config = dict(
    balance_loss=0.0117,
    router_cosine_scale=20.0,
    init_std_router=0.0308,
    lr_router=0.000483,
    head_dim=64,
    rope_fraction=0.5,
    qk_norm=False,
    init_std_qkv=0.0212,
    init_std_down=0.0,
    lr_head=0.00652,
    decay_shape='sqrt',
    final_lr_fraction=0.0,
    doc_mask=False,
)
Below are experts of layer 3 (counted from 0) of a mixture-of-experts language model. Rows are named router (the router's row for the expert), up (a neuron's input weights, with its number) and show model dimensions 256-383. Each number is 200 + 40 x the weight over its row's rms, rounded and kept within 0 to 999.
After each expert's rows: a language model's description of what the expert responds to. This comes from a sample of Wikipedia text that the model never trained on.

# expert 24
router,251,192,188,196,219,218,210,201,173,173,143,259,205,205,247,188,239,164,181,203,222,217,174,130,247,191,201,245,230,135,281,317,174,256,153,220,245,181,273,208,244,254,206,261,169,171,232,170,149,246,187,173,177,185,269,182,229,229,194,197,196,266,223,186,211,148,229,276,269,218,243,170,221,228,173,197,200,198,184,141,253,234,222,192,202,183,226,179,216,213,203,241,239,167,219,212,296,172,270,201,193,210,222,179,211,165,175,207,239,207,199,217,198,200,149,186,147,203,263,209,140,127,157,212,199,220,168,174
up0,261,257,176,229,222,184,107,158,172,188,211,215,255,161,261,244,256,182,204,232,119,282,171,297,163,164,189,172,197,176,262,212,164,222,211,147,239,146,132,207,233,270,191,215,195,219,194,226,217,156,248,151,225,182,236,251,156,175,175,220,228,215,285,176,229,166,219,222,200,130,203,223,262,209,201,254,194,175,166,165,225,139,180,216,251,248,247,265,217,261,231,182,197,213,185,175,210,201,133,197,91,253,228,183,117,171,141,241,209,222,236,262,133,242,185,178,198,194,222,176,231,276,270,166,152,202,157,203
Description: Descriptive nouns after articles. Nouns like age, name, family, same, such after the/a/of in biographies, census demographics and species descriptions.

# expert 3
router,187,195,126,164,253,177,188,243,196,253,195,186,198,184,180,242,200,200,229,129,240,203,152,185,199,252,191,191,194,214,223,164,247,170,206,255,141,196,176,176,135,167,186,223,198,171,209,215,148,182,190,254,182,152,189,150,185,178,173,209,234,211,214,160,158,231,197,237,167,250,253,139,180,195,247,192,200,169,222,220,241,247,254,245,205,274,173,244,200,118,172,197,170,65,246,191,195,159,186,199,144,202,248,198,247,101,192,247,229,199,209,221,175,233,234,200,230,215,188,149,202,215,187,180,148,159,304,155
up0,231,233,192,200,158,247,251,206,202,219,162,225,156,184,156,216,253,106,163,211,189,206,269,214,255,184,198,308,223,208,151,240,176,178,198,190,151,169,236,226,211,253,225,178,163,219,186,173,185,185,260,196,219,201,253,224,225,207,133,164,233,155,259,160,146,230,148,148,195,224,138,257,221,188,171,178,257,187,202,177,153,259,133,216,212,181,222,179,170,184,169,174,195,209,149,211,245,164,224,179,166,165,192,211,169,234,202,201,224,250,249,201,186,110,171,209,238,242,200,201,250,143,178,268,235,129,156,178
Description: Mid-word name pieces. Word-internal pieces inside surnames and foreign names, often before a comma or bracket, such as Idriss-i, Bern-sen, Fel-um-lee.

# expert 6
router,242,211,223,244,266,224,254,154,154,159,186,205,181,230,203,204,210,201,161,155,140,206,252,151,112,181,233,182,185,172,167,235,130,235,237,226,197,245,153,184,247,248,261,195,192,170,147,216,169,268,182,214,210,164,232,223,286,309,233,151,144,116,269,251,185,162,202,222,227,164,163,133,275,286,187,219,223,249,176,171,179,201,172,174,172,251,173,177,227,213,162,211,267,207,237,220,218,237,190,220,185,190,177,194,169,199,251,205,186,197,242,181,168,237,274,187,165,180,202,158,229,168,181,151,163,215,158,193
up0,231,176,226,189,198,190,130,218,256,267,160,222,242,186,229,259,263,170,214,225,177,142,209,242,239,170,160,192,236,225,192,269,150,239,189,137,146,187,223,222,259,215,238,185,303,262,184,210,209,142,293,244,140,217,206,236,140,196,176,238,200,164,209,193,194,208,202,238,215,199,140,266,226,190,212,209,228,223,206,188,149,169,219,168,236,291,200,225,179,203,234,163,210,206,225,146,157,298,228,209,194,135,250,210,195,206,174,192,201,201,174,255,173,176,269,148,151,147,276,187,226,233,177,180,131,184,181,132
Description: Direction and spatial words. Spatial, directional and shape words, often before of or by, such as north, right, over, flanked, bounded, rounded.

# expert 39
router,193,190,224,240,139,209,212,158,212,141,186,133,203,237,179,196,268,189,216,176,212,165,237,163,200,176,174,183,168,197,190,224,164,220,183,192,206,215,125,151,166,194,197,260,191,121,123,141,202,211,208,264,199,155,236,254,242,220,216,144,175,189,230,322,190,140,211,201,248,172,176,225,134,180,253,161,268,230,265,224,172,287,175,207,176,181,203,147,186,253,268,212,218,244,178,197,302,159,221,233,117,171,260,206,223,211,170,213,238,171,265,219,169,115,172,252,245,207,199,233,185,244,177,252,253,204,200,249
up0,203,253,124,222,165,199,175,220,243,202,123,199,214,155,186,199,186,147,188,155,192,163,210,249,172,207,192,206,151,168,133,238,203,233,185,167,251,218,284,263,196,168,205,226,218,264,115,181,173,225,239,258,209,232,241,226,268,187,196,161,201,193,178,222,173,153,215,110,218,241,147,137,234,247,180,188,233,235,199,129,276,146,203,235,224,194,171,201,184,176,195,179,272,109,249,260,122,195,240,207,211,158,169,213,207,167,130,171,215,188,217,217,197,210,194,187,141,182,151,187,155,163,211,203,206,184,193,219
Description: Social adjectives, they. Adjectives and pronouns before nouns, such as free, local, national, social, water, their, they, often followed by Latinate suffixes.

# expert 37
router,185,112,269,144,203,167,148,197,229,192,234,180,206,200,173,195,202,179,193,230,270,141,219,251,189,233,234,214,250,117,166,173,188,264,203,161,186,230,141,263,241,200,219,211,66,169,230,155,142,137,161,159,155,227,247,168,184,124,198,248,136,143,177,171,214,177,171,194,235,219,290,203,156,231,193,274,205,281,208,189,200,207,246,160,181,163,222,214,166,186,222,206,166,267,265,132,181,183,223,141,221,221,177,141,145,197,197,272,155,223,192,170,189,168,119,241,242,212,201,184,157,172,199,313,156,194,229,194
up0,216,213,228,227,279,230,211,232,209,199,210,255,141,265,244,259,189,222,184,146,225,200,236,243,200,176,179,203,85,260,155,172,210,228,155,192,157,154,157,185,229,249,144,159,199,185,204,170,255,176,164,214,238,223,175,171,207,159,191,232,238,264,201,204,203,227,162,175,208,221,223,260,142,191,230,183,305,288,223,249,217,208,178,191,199,256,130,259,173,137,187,155,251,195,130,190,236,134,260,226,116,222,202,189,131,241,188,195,274,218,246,218,215,204,203,205,270,242,161,236,219,237,172,195,230,223,261,243
Description: Names and song-title words. Starts of names and capitalized words inside song or album titles, such as Sh in Shoulder, George, King, plus the and In.

# expert 35
router,214,191,237,195,163,175,159,168,263,196,166,203,170,111,247,240,205,213,206,247,134,268,158,152,234,185,238,182,196,125,157,141,227,154,156,146,219,199,217,154,114,229,148,204,148,165,251,185,143,198,187,215,244,234,199,211,242,201,218,247,177,189,176,217,215,209,197,220,194,203,216,261,188,155,166,213,157,207,286,219,151,204,193,195,231,185,158,214,174,141,193,209,253,249,143,253,139,298,181,181,201,166,277,216,159,246,219,202,255,256,189,203,221,182,232,257,250,176,228,166,191,198,201,243,177,236,195,237
up0,209,236,189,158,194,142,211,197,152,188,240,168,183,252,227,145,182,175,205,248,223,190,235,182,228,259,275,107,241,261,221,231,153,187,232,240,197,195,137,174,270,193,173,254,116,233,220,213,180,195,260,224,211,276,225,171,231,153,144,120,218,144,157,166,137,297,179,196,224,184,255,197,209,150,181,213,164,204,232,192,238,149,218,194,155,244,223,300,140,209,248,221,211,223,261,218,169,119,247,193,203,126,232,224,219,180,204,225,186,196,235,186,228,282,181,224,144,237,210,199,149,202,193,179,199,236,213,210
Description: Table rules and names. Markdown table separator rows after header lines, and common English first names like John, William, Mary, plus St, House, York.

# expert 34
router,181,200,246,218,235,205,244,246,197,249,199,251,209,272,199,129,224,147,158,205,178,199,202,242,245,159,133,250,206,264,191,200,260,127,178,214,118,149,147,202,208,211,186,174,223,203,190,156,254,223,241,204,199,262,196,228,220,217,210,174,231,130,114,227,133,307,243,155,233,226,159,163,132,170,244,178,234,106,167,192,211,188,172,176,175,152,199,224,150,137,226,253,271,255,222,183,213,234,179,205,182,238,249,176,263,170,196,177,247,215,196,227,65,126,156,144,232,218,197,194,236,168,142,171,163,204,199,201
up0,199,155,187,189,298,254,127,172,218,174,226,227,172,195,184,208,181,163,200,194,243,175,236,203,164,157,154,175,155,226,229,189,210,175,164,170,162,214,260,120,194,189,239,217,207,230,233,193,232,181,190,105,198,296,175,210,222,307,143,177,279,195,162,191,183,230,238,223,237,179,289,158,193,136,157,249,196,200,168,257,198,165,210,169,246,196,188,183,274,128,136,221,193,202,216,212,167,227,250,145,171,149,149,175,220,179,242,259,257,252,144,187,216,215,239,133,188,162,233,191,139,193,211,216,154,228,152,267
Description: Word-internal pieces and digits. Short lowercase pieces inside foreign words and single digits in table numbers, such as K-a-amini, Shib-as-aka, percentages like 5.2%.

# expert 47
router,296,218,236,219,147,148,133,177,194,172,174,254,275,237,249,230,259,206,192,287,218,177,248,136,253,216,218,232,149,247,233,288,224,96,215,185,251,274,185,175,183,202,178,257,225,176,204,221,215,168,175,212,170,184,221,261,258,222,214,173,175,185,155,287,157,209,214,227,197,191,228,145,197,198,244,151,157,143,242,171,173,205,154,155,104,164,204,168,177,164,221,194,161,154,200,225,173,211,241,267,249,154,203,134,257,122,165,149,214,180,200,214,190,249,243,248,127,213,224,140,188,265,231,166,158,237,90,224
up0,183,172,161,154,175,247,257,154,204,156,206,233,186,169,198,200,189,234,192,223,148,204,234,165,166,202,264,205,153,252,188,148,204,145,232,214,309,286,211,195,175,113,193,157,204,162,181,220,211,260,168,143,216,176,142,230,181,157,259,195,141,224,195,218,219,231,172,191,161,142,175,183,232,226,253,207,252,197,153,219,153,201,180,187,205,127,186,223,255,263,203,219,316,190,189,158,219,229,168,213,233,204,234,138,237,173,184,126,235,249,258,212,210,173,161,217,185,188,145,237,220,247,236,208,189,191,161,270
Description: Word-initial letters. Lowercase word-start letters and sentence-initial The, This, plus lone letters in species abbreviations and formulas, such as w-astewater, L. h.

# expert 8
router,156,190,229,261,199,206,248,240,153,128,170,255,165,192,202,265,192,100,233,198,204,179,268,226,201,166,250,73,184,150,237,216,243,139,195,237,158,149,206,228,209,199,239,233,189,195,214,191,143,194,150,198,256,192,232,238,231,204,217,186,194,134,250,232,216,196,247,173,224,175,283,215,224,216,200,165,212,218,265,230,201,226,242,215,193,246,200,238,92,130,181,186,212,247,270,194,179,226,245,198,164,192,158,161,204,270,242,153,275,193,225,169,277,214,241,256,191,231,183,181,177,224,200,94,192,241,189,221
up0,208,313,150,210,222,226,135,152,201,214,159,184,216,322,205,194,229,217,170,251,285,137,201,180,147,201,146,194,220,227,156,195,288,204,215,159,159,194,207,184,286,183,226,200,301,227,211,139,183,194,209,256,193,236,190,204,149,240,254,117,295,204,158,206,257,193,184,220,240,192,193,179,282,183,209,184,262,203,176,208,209,243,199,164,135,163,181,181,257,140,214,166,198,147,235,194,210,161,246,255,209,208,216,195,211,242,216,221,219,129,141,170,203,258,201,232,214,170,154,221,165,152,157,244,205,163,170,136
Description: Spaces before numbers. Bare space tokens and opening parentheses before a date, year or number, e.g. after a month name or a table pipe.

# expert 20
router,227,185,106,173,191,214,223,81,196,235,199,162,233,183,207,206,150,263,176,176,283,197,266,231,244,256,165,221,157,196,156,202,249,230,227,217,226,179,230,197,220,216,217,219,201,210,272,204,105,228,175,126,160,200,169,210,242,150,208,216,163,300,168,113,224,238,230,212,230,220,254,236,163,218,252,256,213,194,209,218,195,199,143,190,133,205,197,144,191,169,241,318,227,246,245,175,283,133,109,227,155,187,214,134,262,196,226,179,174,258,221,226,171,165,223,185,210,256,199,210,213,251,219,209,164,180,234,212
up0,260,160,204,244,211,219,212,132,172,212,189,158,236,185,229,139,170,192,177,164,238,203,221,243,257,192,205,112,234,237,212,141,221,189,193,207,170,249,201,196,197,221,184,147,272,257,194,251,206,195,183,173,125,188,201,141,244,215,225,225,226,193,185,201,129,188,233,191,165,197,162,180,258,156,223,262,230,126,222,178,142,206,179,216,153,181,239,191,183,264,137,116,260,175,198,240,187,164,257,248,236,199,282,242,174,190,204,195,110,243,207,241,227,175,213,124,214,196,198,189,152,192,219,179,220,215,218,207
Description: Numerals in tables. Number tokens such as 12, 47, 0 in statistics, results tables, dates and incomes, often after a pipe or dash.

# expert 7
router,267,243,251,148,147,100,291,194,215,197,232,229,258,201,226,218,173,225,219,201,213,222,208,194,218,198,243,209,198,156,184,168,258,206,224,164,208,148,201,232,234,171,255,123,166,130,180,230,151,256,193,199,206,171,171,204,137,163,195,231,235,192,235,106,152,230,261,222,270,195,208,140,104,136,168,230,195,230,134,220,241,225,170,239,177,238,221,204,166,199,189,146,176,210,166,192,238,252,217,236,154,251,225,233,268,221,151,173,251,282,170,216,208,202,274,155,193,243,186,203,288,289,224,206,185,118,192,178
up0,196,152,250,144,158,259,318,188,249,248,153,259,242,206,235,177,205,191,242,182,157,247,161,208,171,164,175,212,210,290,173,248,211,177,201,137,228,162,248,274,115,168,277,175,141,208,154,182,192,154,230,210,181,235,173,193,192,260,226,262,189,178,235,202,195,237,146,212,190,186,199,164,164,177,172,209,204,235,157,200,204,176,159,228,192,113,188,187,234,227,174,191,161,196,129,234,226,198,154,200,166,272,285,226,251,187,177,195,206,224,225,273,123,188,161,210,198,196,222,111,243,229,175,213,149,230,229,211
Description: Number digits. Digit groups within numbers: thousands after a comma in vote counts and tables, year endings, and coordinates, such as 154,621, 199-5, 7°43′.

# expert 13
router,185,129,154,236,284,143,190,195,220,177,210,216,195,209,127,248,161,185,229,270,184,170,213,185,182,234,196,172,247,189,268,225,151,230,184,159,188,139,159,212,204,246,134,232,167,184,179,158,157,214,212,236,240,194,157,229,199,264,204,162,262,208,212,184,131,193,244,235,249,195,232,211,174,241,226,197,223,185,244,163,175,171,194,260,236,143,215,188,131,159,140,161,151,245,189,152,245,115,250,182,230,143,307,193,162,145,239,205,200,206,233,213,230,146,200,195,225,229,224,236,156,193,246,162,239,187,241,183
up0,212,223,206,154,222,239,187,226,234,193,160,188,212,229,161,287,208,169,248,159,172,247,169,127,183,246,229,211,210,259,190,181,185,203,307,200,154,171,241,190,220,193,195,199,214,216,121,199,239,241,168,195,267,96,132,160,166,213,153,183,141,178,179,254,90,232,193,214,234,249,137,169,179,209,169,177,210,214,169,235,195,216,221,214,253,218,225,249,262,276,178,184,147,189,232,258,241,198,311,256,220,162,191,215,239,150,229,224,176,236,240,279,170,173,189,138,235,108,244,245,200,173,183,157,235,88,270,237
Description: Word-initial capital pieces. First pieces of words after articles, often capitalized name or foreign starts such as R, Le, El, M, ent-, ver-.

# expert 45
router,176,242,194,224,175,216,268,174,230,199,182,246,177,156,244,105,206,212,186,163,88,270,185,183,262,175,180,187,215,188,156,171,191,108,217,255,207,267,264,204,210,158,202,171,188,206,176,182,190,244,153,206,217,255,191,181,228,274,172,188,208,217,277,232,204,163,215,138,117,209,169,171,329,194,143,257,240,217,139,256,211,198,266,231,238,140,151,252,207,187,193,249,212,206,220,200,173,233,190,162,137,221,178,223,218,234,241,190,118,209,201,275,166,161,307,166,225,173,195,215,239,206,164,147,148,202,155,224
up0,152,184,195,250,186,212,223,159,205,261,179,164,173,188,149,239,231,176,253,194,168,119,213,177,245,243,293,156,172,146,201,245,169,230,162,257,237,167,226,174,238,196,219,137,302,189,263,207,62,238,177,188,257,199,176,163,169,184,210,190,266,232,187,191,193,185,201,152,287,250,223,253,162,181,269,177,195,201,203,154,210,281,224,170,167,212,220,162,211,265,229,145,198,181,235,131,205,180,169,161,158,168,156,163,129,172,233,193,214,163,268,169,216,226,211,178,219,144,236,200,178,235,131,221,217,221,185,137
Description: Prepositions before noun phrases. Prepositions opening noun phrases, mainly of, plus during, under, after, between, against, on, and the suffix -ing.

# expert 27
router,258,116,147,275,194,199,255,207,186,184,241,126,217,211,171,231,172,250,214,129,179,213,232,159,93,149,236,188,193,339,178,192,200,213,230,164,173,244,142,204,130,197,189,183,204,142,161,182,197,192,171,168,240,222,167,189,222,162,192,269,182,197,235,212,251,232,173,234,175,181,181,177,173,223,195,215,231,148,137,215,160,269,242,211,199,211,182,177,287,271,176,214,280,166,198,178,176,194,181,213,153,181,189,201,197,187,197,168,179,244,292,247,172,196,239,285,184,222,187,172,210,149,309,225,182,180,196,229
up0,171,173,229,252,179,187,195,139,216,219,153,229,129,217,246,216,164,257,282,231,221,222,253,224,162,137,221,213,298,296,225,256,296,224,99,189,274,206,210,268,208,188,234,192,195,196,200,154,205,126,168,255,132,208,127,259,147,169,220,187,264,187,132,208,174,218,186,199,236,251,142,234,205,242,162,163,224,232,186,204,135,163,176,239,209,164,249,181,160,209,217,233,159,234,202,142,209,210,235,137,205,230,179,178,222,207,160,210,250,265,183,300,147,163,177,116,201,270,265,177,171,176,223,181,231,249,228,142
Description: Narrative action verbs. Past-tense narrative verbs and time adverbs in biographies and histories, such as moved, returned, began, later, subsequently, immediately.

# expert 33
router,253,173,194,200,235,242,232,128,270,240,254,201,294,112,208,248,211,211,287,247,206,189,192,242,203,185,194,223,225,211,185,236,195,248,184,290,208,187,241,180,211,192,175,178,181,255,202,193,206,259,173,234,223,153,219,182,109,175,253,205,248,148,216,224,188,186,146,256,179,207,144,209,134,192,218,159,163,180,186,120,182,177,212,130,189,162,149,185,261,227,277,168,155,143,156,219,167,272,191,176,220,180,158,130,162,178,231,206,178,268,232,147,108,207,212,182,170,113,254,240,208,148,181,230,186,234,242,123
up0,167,259,148,253,167,290,185,192,127,176,252,211,232,190,154,207,157,177,125,148,205,172,203,150,128,236,277,136,280,245,151,246,186,152,247,209,205,125,236,165,185,169,151,144,187,242,188,214,208,171,189,218,190,186,235,192,296,153,206,258,170,184,147,188,208,181,237,173,205,175,216,192,250,224,228,180,214,200,217,196,171,219,212,200,171,211,207,204,180,225,163,156,215,248,202,189,211,164,158,161,182,230,241,199,266,242,181,204,156,218,195,180,193,224,213,226,183,193,96,272,165,247,192,218,195,238,221,304
Description: Subject pronouns, song quotes. Subject pronouns he, she, it, they, who starting clauses, and quote marks around song or single titles in music articles.

# expert 12
router,220,272,209,181,180,140,272,201,201,98,203,166,235,269,238,210,242,225,161,230,210,222,126,164,295,222,166,200,209,232,134,148,144,186,164,239,293,163,172,194,252,228,178,240,233,168,205,203,284,274,247,223,170,108,199,180,240,168,176,182,250,250,220,208,221,226,209,262,187,177,215,235,184,176,273,258,271,287,207,217,230,184,148,286,149,169,191,281,210,178,228,164,223,297,156,209,181,183,222,243,197,160,256,146,169,170,184,225,173,257,223,189,174,211,205,204,162,230,168,287,162,151,147,193,170,207,241,215
up0,132,156,138,233,184,146,266,113,193,213,212,155,193,218,205,264,203,229,235,142,264,209,191,180,131,283,237,236,217,171,175,240,163,212,211,207,179,205,206,197,199,212,232,163,147,157,249,217,219,285,238,191,128,146,213,182,145,171,289,259,179,189,260,252,144,234,226,177,213,116,149,129,254,184,250,178,208,208,212,116,164,226,230,186,210,224,218,194,136,218,148,136,178,162,257,206,206,121,253,186,229,227,211,147,248,245,200,190,193,237,188,182,223,204,190,113,233,131,204,193,196,166,232,220,163,178,160,151
Description: Capital initial fragments. Capital-letter word starts in proper names, titles and Latin, such as G, J, V, K, reg-, Roman, Jag-, often in tables.

# expert 9
router,224,182,181,183,218,278,104,222,172,222,153,214,200,162,202,186,209,207,127,180,179,221,161,223,216,228,195,190,240,156,231,157,165,201,235,285,136,284,185,162,212,176,297,167,191,188,229,233,226,250,176,160,226,239,156,172,253,171,180,214,215,206,149,221,271,144,178,150,176,188,185,216,213,206,227,162,162,145,116,123,186,193,233,261,206,272,307,177,197,153,269,251,256,142,249,122,149,194,153,243,188,255,227,179,141,184,105,153,226,135,98,165,233,238,194,249,138,237,189,157,229,153,170,176,205,205,223,232
up0,140,214,201,204,140,252,192,205,211,201,188,166,149,175,163,226,214,227,134,213,158,148,244,239,229,188,260,119,226,246,169,218,219,176,203,224,181,148,261,247,262,207,215,170,101,229,278,207,229,175,193,237,168,178,190,188,206,152,174,183,205,231,166,253,203,168,236,209,213,149,211,181,204,207,235,189,194,164,295,169,222,256,197,165,194,212,181,255,207,297,239,216,245,213,222,169,183,166,194,210,198,206,268,169,206,162,155,166,202,133,165,141,291,170,240,180,191,135,224,160,162,166,170,237,201,173,262,179
Description: At and word-middle pieces. The preposition at, plus middle or final pieces of names and scientific terms, such as -ton, -ville, -th, -us in Eolophus.

# expert 2
router,227,161,233,171,213,208,161,180,293,234,121,240,160,278,240,209,207,173,157,170,202,213,176,164,174,196,185,184,223,271,207,236,153,147,180,249,195,158,207,191,164,152,173,170,181,232,165,185,235,209,207,170,178,184,198,218,182,202,187,219,141,197,194,192,187,154,122,226,183,180,267,187,262,138,217,253,194,201,194,257,132,209,189,199,188,146,150,210,181,143,177,271,187,253,265,241,138,243,146,155,141,244,149,153,231,168,267,232,121,201,188,229,242,153,211,163,291,156,210,162,194,207,213,141,176,172,163,259
up0,228,185,200,164,152,175,190,221,131,240,275,205,240,206,180,148,214,271,215,267,262,271,180,235,169,176,276,160,199,145,198,288,166,104,219,134,226,175,216,243,166,203,248,176,207,238,152,246,283,214,236,194,217,170,116,208,166,206,211,229,194,197,183,207,226,161,174,228,204,210,192,202,140,178,179,151,225,159,225,248,202,169,150,194,268,257,234,261,235,214,250,155,216,132,80,180,190,263,189,187,169,234,150,164,161,199,216,198,204,203,173,195,220,148,227,168,196,215,178,243,314,165,232,159,205,161,193,202
Description: Clause-linking conjunctions. Conjunctions and prepositions opening a new clause or time frame in narrative prose, such as after, when, but, before, following, which.

# expert 42
router,159,235,235,123,196,152,274,180,222,185,141,214,192,225,225,172,153,137,227,202,219,134,216,195,151,185,169,277,262,249,198,131,200,164,196,191,278,260,214,205,261,211,158,166,232,247,124,167,213,235,201,222,140,216,241,300,248,196,173,165,212,213,226,183,212,175,283,227,130,207,197,151,211,191,198,203,211,176,100,169,247,226,137,163,158,176,158,202,204,193,219,228,213,190,219,266,255,210,214,278,221,210,228,167,248,264,164,178,240,237,143,193,181,207,213,204,202,169,261,145,236,197,208,197,201,209,187,238
up0,167,229,166,237,182,220,213,228,194,206,263,239,145,145,197,120,211,210,226,211,178,193,271,207,260,261,190,208,278,158,203,230,181,228,267,156,121,137,229,266,264,228,171,183,236,144,241,198,192,197,175,175,248,106,222,132,239,202,273,156,200,157,202,245,203,250,225,163,182,200,141,236,215,165,237,217,197,280,176,192,201,211,184,174,223,139,237,241,163,162,157,139,164,224,272,232,167,201,263,272,239,278,196,166,120,234,159,266,202,183,137,192,130,221,224,170,232,186,166,213,243,223,175,220,223,207,133,172
Description: Starts after opening brackets. First word pieces right after an opening parenthesis or quote mark, such as le in leader, born, b., or, Des.

# expert 18
router,115,228,172,181,224,222,220,210,168,181,157,252,188,222,152,176,160,209,224,238,181,156,166,140,189,185,271,229,91,192,197,227,250,211,228,191,167,291,148,187,267,191,213,251,207,239,240,181,245,236,197,172,239,177,195,104,133,222,213,208,199,194,199,113,198,161,207,166,258,236,191,225,270,238,200,222,221,224,170,198,184,172,217,233,212,154,180,152,235,191,214,255,253,98,199,227,220,161,207,230,256,142,127,210,183,178,191,176,224,176,207,133,228,150,165,207,220,184,252,184,225,204,200,157,218,199,188,239
up0,225,178,223,139,250,181,191,194,126,257,224,223,93,158,191,165,212,173,152,147,175,248,124,126,304,221,158,188,109,219,255,188,205,121,205,194,160,213,213,137,213,209,205,170,249,173,224,219,168,213,178,162,145,174,141,278,160,238,223,225,242,152,254,227,218,221,202,156,261,236,144,198,266,132,164,303,194,224,211,196,161,197,265,261,241,215,220,196,165,290,132,248,266,173,248,174,239,250,245,257,182,231,261,164,169,173,224,209,222,135,202,187,150,215,240,191,226,211,141,203,215,259,257,135,162,186,176,218
Description: Infobox field labels. Field names and separators in infobox or list lines before a colon, such as area, Died, Education, operator, Preceded, and table bars.

# expert 10
router,218,186,251,236,212,260,186,148,196,126,213,226,239,197,235,240,187,206,225,253,136,183,171,281,231,203,149,194,149,144,184,265,131,184,172,232,186,230,227,216,163,214,200,254,211,224,257,291,258,128,231,233,198,241,183,156,207,209,210,210,225,250,193,227,247,207,137,228,280,153,219,224,264,176,221,206,195,209,195,210,202,129,153,123,192,226,189,217,183,228,194,150,184,195,140,194,202,167,210,107,211,168,190,187,262,212,125,202,222,274,204,179,149,231,175,125,221,129,277,208,208,284,225,179,200,158,211,212
up0,136,203,227,204,226,181,222,236,170,206,191,139,181,204,173,203,244,100,153,141,176,198,207,205,131,198,171,230,193,232,196,229,214,148,148,217,220,243,204,189,146,220,202,233,162,183,193,205,144,169,209,232,168,258,150,238,234,186,148,178,225,198,159,176,220,275,207,211,219,231,107,262,194,206,205,254,209,148,174,203,185,236,251,194,273,201,179,174,235,198,222,184,273,190,170,175,265,296,185,244,285,182,271,257,233,138,220,128,156,164,242,180,281,151,146,172,216,122,235,233,212,147,197,177,222,161,224,215
Description: Quantifiers and ordinals. Quantity and order words after the or a, such as first, all, two, number, few, more, only.

# expert 32
router,155,233,304,201,296,215,265,178,178,219,196,195,182,180,132,161,198,193,183,189,211,209,150,222,120,219,224,250,222,201,225,175,168,152,160,259,203,253,203,228,142,242,191,124,202,197,254,164,217,174,195,201,236,193,268,197,203,200,229,234,197,157,241,185,228,220,196,210,200,55,225,196,189,169,219,271,231,230,215,214,217,228,276,260,216,259,205,226,194,245,183,252,204,302,214,192,176,197,167,169,178,239,220,240,172,184,139,173,212,210,138,200,207,173,163,240,139,200,129,229,236,213,191,150,224,229,191,177
up0,170,278,292,156,165,269,171,199,208,154,126,158,163,148,201,180,106,142,224,233,195,180,192,137,181,143,215,186,210,216,200,175,178,152,204,213,205,200,203,200,183,223,241,238,236,228,236,172,213,231,219,197,239,224,232,223,243,178,207,154,224,186,217,241,237,235,144,207,229,122,190,174,274,210,207,212,211,151,222,157,189,247,249,167,190,225,207,187,183,172,151,172,199,182,240,158,172,230,231,294,291,179,244,167,134,216,157,204,185,198,256,245,229,167,136,245,163,163,209,193,280,260,187,178,174,121,185,185
Description: Paragraph ends, institution nouns. Sentence-final periods ending paragraphs, and capitalized institution nouns closing names, like War, Street, Council, University, Church.

# expert 30
router,116,211,262,117,321,131,147,220,199,173,140,184,203,225,219,268,207,271,210,207,263,150,192,187,251,192,178,195,185,172,205,175,185,221,143,198,204,204,269,235,278,311,154,162,193,190,188,227,161,164,226,199,178,207,190,187,214,166,229,123,251,209,233,243,156,173,236,213,161,158,237,247,146,176,222,234,208,186,222,165,157,293,149,230,209,217,261,168,290,170,195,174,213,245,217,145,150,227,188,294,233,252,172,206,195,242,232,222,249,175,156,202,239,220,203,234,200,203,259,202,230,217,212,191,212,188,183,214
up0,246,159,248,179,166,133,157,201,212,171,193,162,201,221,253,216,222,136,245,208,198,224,133,301,282,233,204,267,214,154,213,227,217,204,270,222,257,123,217,216,153,186,157,211,124,195,194,149,197,211,206,273,201,184,219,227,152,186,203,184,214,239,140,144,217,212,112,153,227,192,239,216,239,161,133,218,186,207,219,201,274,200,170,186,170,175,212,176,169,184,232,170,161,236,190,155,204,200,255,123,238,150,223,172,171,241,235,266,116,197,155,214,114,209,142,132,186,230,241,188,193,118,141,262,165,188,161,168
Description: Capital letters in acronyms. Single capital letters and short pieces inside acronyms, codes and compound names, such as ACM, MBE, ExxonMobil, PKU.

# expert 21
router,159,200,106,298,141,251,191,147,262,189,163,187,153,155,183,197,236,229,201,230,183,157,163,279,172,158,182,178,210,272,178,250,159,250,152,222,227,213,210,187,170,233,165,222,281,117,240,211,161,156,211,198,183,188,172,253,198,222,172,235,212,175,294,292,201,217,228,241,251,159,214,186,207,239,187,182,230,260,286,197,243,211,209,188,199,220,232,148,255,176,203,225,195,174,216,252,209,174,224,201,223,222,255,271,164,204,229,236,243,189,273,225,209,206,226,115,205,205,208,239,262,220,235,195,189,206,223,195
up0,220,158,172,192,206,227,152,253,185,141,204,236,221,189,205,196,179,252,140,193,234,149,151,147,256,198,131,249,190,206,189,190,219,127,322,207,219,166,230,217,165,201,244,180,129,173,217,224,163,220,225,214,215,220,191,183,151,184,193,171,190,209,130,254,187,186,115,182,225,213,228,201,191,229,165,215,189,165,275,121,252,248,167,152,237,255,204,162,175,114,308,207,191,135,174,199,241,107,288,177,175,239,234,213,168,213,272,219,190,258,182,185,133,319,204,253,120,203,200,193,152,215,155,191,189,151,153,218
Description: Adjectives after determiners. Adjectives, numerals and possessives following a, the, an, such as modest, massive, various, new, single, its, their.

# expert 0
router,207,177,207,180,209,163,148,212,204,191,189,188,168,229,280,252,209,207,247,149,228,179,243,192,203,171,198,202,281,195,182,254,234,207,252,140,192,99,320,238,195,181,186,187,254,175,179,168,231,163,139,184,182,174,210,177,198,189,231,211,212,234,120,206,192,251,273,226,142,269,224,208,235,244,187,197,168,198,193,163,154,138,276,203,224,181,144,217,225,243,93,164,160,200,200,143,192,294,180,99,178,156,208,207,187,160,197,181,189,176,183,202,140,237,197,87,202,152,180,195,163,266,254,238,209,219,294,186
up0,140,166,210,175,226,162,170,178,146,210,209,164,207,174,158,154,214,240,258,204,147,227,176,209,194,152,237,205,112,189,114,176,242,182,211,188,212,191,226,217,177,124,177,173,192,118,141,272,240,236,182,230,171,189,138,185,144,125,242,177,252,225,234,253,229,142,203,206,247,261,169,136,188,224,147,249,237,196,182,251,192,192,268,146,178,244,157,108,251,221,216,162,311,206,153,203,215,237,262,149,276,237,204,218,245,196,215,182,245,195,259,263,172,184,193,188,170,254,141,152,193,191,215,143,174,194,183,203
Description: List conjunctions. Coordinating words and commas joining list items or clauses, especially "and" before the last item, plus or, as, then, but.